From a checkpoint of a small mixture-of-experts model trained on Wikipedia.
Training: a variant of Muon for the experts, 550M tokens, 8686 steps.
Below are experts of layer 2 (counted from 0) of a mixture-of-experts language model. Rows are named gate (a neuron's input weights, with its number), up (a neuron's input weights, with its number), down (a neuron's output weights, with its number) and show model dimensions 0-255. Each number is 128 + 32 x the weight over its row's rms, rounded and kept within 0 to 255. Numbers have three digits each.
Before each expert's rows: "comes after" lists some tokens at least twice as common just before its tokens as in all text. This comes from a sample of Wikipedia text that the model never trained on. Tokens count by the router's weight.

# expert 15
comes after: "'", " (", ".", "–", "19", " 18"
gate0:153120084109154102121135122134067145139103139091181118178115086158145170101062157136119171082139152125165150091086116079102144137113117198155122123112075072124103129065117114080153069141096090083123119144124133119092088101086139156148090157091127138142121160130162115154126154096101113112173127126134067099166124095158153112124076119111188135172164188115100114156120145113158119112094113080136105087109168142137136160194124135121105145132132144133162153154119174101098090155179115175153131119070139106117126167132116153129088089154095221137092131089088080159160127158126144152143088179062077152079112084149175182061138092118096162148115139167149153110120146113176148058102108084159168046103097091123115064124151167197142174162125151137132159073174092176142079158177145
up0:147113100154085188094131113154162154183138182080127114157157134149100184109132084127165176132175174059125125163140084091094125092183168133096148098160153121147142029153142131083137079137116126083068104151168114144185144107100170088132093150080081148169108124111154119095205127181105132132084144126148120092145179161143129130077154107150135116147148101170137184098192086146098147082054084104081124110131120082181123114118133099158129127138115116188096070099173094066151109089111144137166066125134123061151135073101140124135105131207073127132138084119158113112129127106096126169112140161100149112068147116130109111150136120132146153108123158094132119134138093136102145143081093167174178117179187153177109136150099123113081116132090149074110161111087188106119074163112154
down0:140057075165157128044137135104094148174164184113168126078081089095076137137163077118127140143139113081145151217171172106084107152087135167169153142171143123137089116103162115090172073153054119101118125143146153091164108107104138108168138095067135128109144198119145158141162107113105156184122134135092163149129134121112141121177099113043104153192133085110107105145096075161184110114105131134133145081137174136172116073104080146145104108099114072085141136106162109149117140100120092176218088088068164134123109144186094161143103145110080161121135169133135082138101098176148124144152110119159104096082107140170125125098103132096140162136084153161135111157108149141198182116146176128154076115132073104188169150127170166132137150136100152131127204123121154121149100135124117
gate1:179079203169109139132076120125082148131091099127123145140141167110132135148139123129146169177102150147113151102171109068115107104126092081095147137114089061102157155223116151120139144163111129109120118153177117119000129092135140093123202143142156098122130092119194139104070179119106110140200143163148090094118135178145128168164079089165113107170151151113093136115053115135104135109113122118124136080110086126166110123153105062162142136148101052096142162167146128116086160111173106162125139162172144145109097133115099152086125155143098165149198110083119110107103134148167099126066141175102183119120198112220112111160128141155196140125168160094156126129151190155119118069152090140138163117084118120099122158110159117166122087161102115173122100142133154185141124117144117
up1:087134155168131140144142130096131088106200178117147086135165064113154199187111081182074115102123119123106083166091178093141092106065108133138143081098135171117192110121139152111178137101123182101139081126117161134113135176152111084156088133122098136129098175105137189127129122128175063134113137071155138113140076111137109131155113154139182079186133103147161146098171140141099159096098124154127158106137116143168163117105125096139225161175199054143142089115077131140183053165131102133170076155122140155158105133139174101113140171131104142097100149143049091159112138120076134095171110132092129054157162101109114082141105132133157110157203185154155144121134172137149147157105106125057123097153122094088107132138100126105113074083104130138097119183146163147126123109159166
down1:105143150201110129139178151113156118028087060152146143142124102147146130149144108068069151115161109141142091133116162111072118198109188153141109142059174125103095176149124122126157094176131147103083116100154161110148100121150055109148164170132140107127090125118115135128085111156139100144092090215067125159133139153143066067156109124145107094146167122125138083061135219089163152105129161144114131157108140162174076161150092122119127078133121156109150136129116169099166168134129134163139120127094120111121176130112119131165136162133073101125116136064128197119048109165169139144215056170113088137112151091149139111198120121127141102142104119156131154107098137163168115119153138109072136072132128080154113150123172154136128056101175127099067111131093099135137141151106075
gate2:079166150114084166124141085168123065105158129154121137162194047130146140155121134105174116104181119227097139108103088162195201063146138134129176085132123132081164155163219124130069126094110117086164170102106136148116134188103171137158203138172097133116124096113150164109138130119132105147094132119138123114127131105076121149141119105139126151094177142132161183107170119101052137111166151153099092061124091112174067162095106114056098135095101109101129134152104175102139165155143147146113128080099150066097095101126126087135097139176145103157113145086135074155141147124159124160115177127137147136101090145160121105138180180065158130132155174144178117143136136153152073098138091153166091126115100090086113123192132126166122100116139148073116077107137152128079089067141148
up2:184193120122137126120110112140130133137172152175139109064109125146106152101091154088166107083075126190107151225141088122158128146103081106096124188152096168168145111100178116138131166138150135094132122109150140149161138138176083182153114107058113171107078112055111087127075092136140089180112153107104095129158133119144157083132115132181151087166091081159115149117139117145126134125131071098123134082128211149142141201146103114137105125163061160130118082113130130173176122176104180109102113156110101166123138116141136154175156154171180110140134092115139227185095206191123107145134098166129119130134123138121151121118146114208143174121121119118168113110156120097169203104139132133114161099104120133178101167145117102122113142188106165091076119058127169116079088155122087
down2:103166173114071167149147149096145160154125101127082074108077176134093117141162166074085084080153134168101093108148140126201107113145135137110121192154117130136158117145100148115108109155157069138191101082084147154119114129108115164130155055112128097161108100115132125106099135137116141053159116088123150050095158096146100084154083153176171095106117140106212125103085136117113104100118146118132097180134125122097165153130183115102100151080154124119075171120086136142103095153103124143127113101082181151119124118163165152058052116211135115141192117129125161122155188067107145120085117096115124112129121083148102089184110167095123116051041171135114146125165098104092108129111134158140109191183158114131123136129150084138169094143130154167198111088072123161133150088119109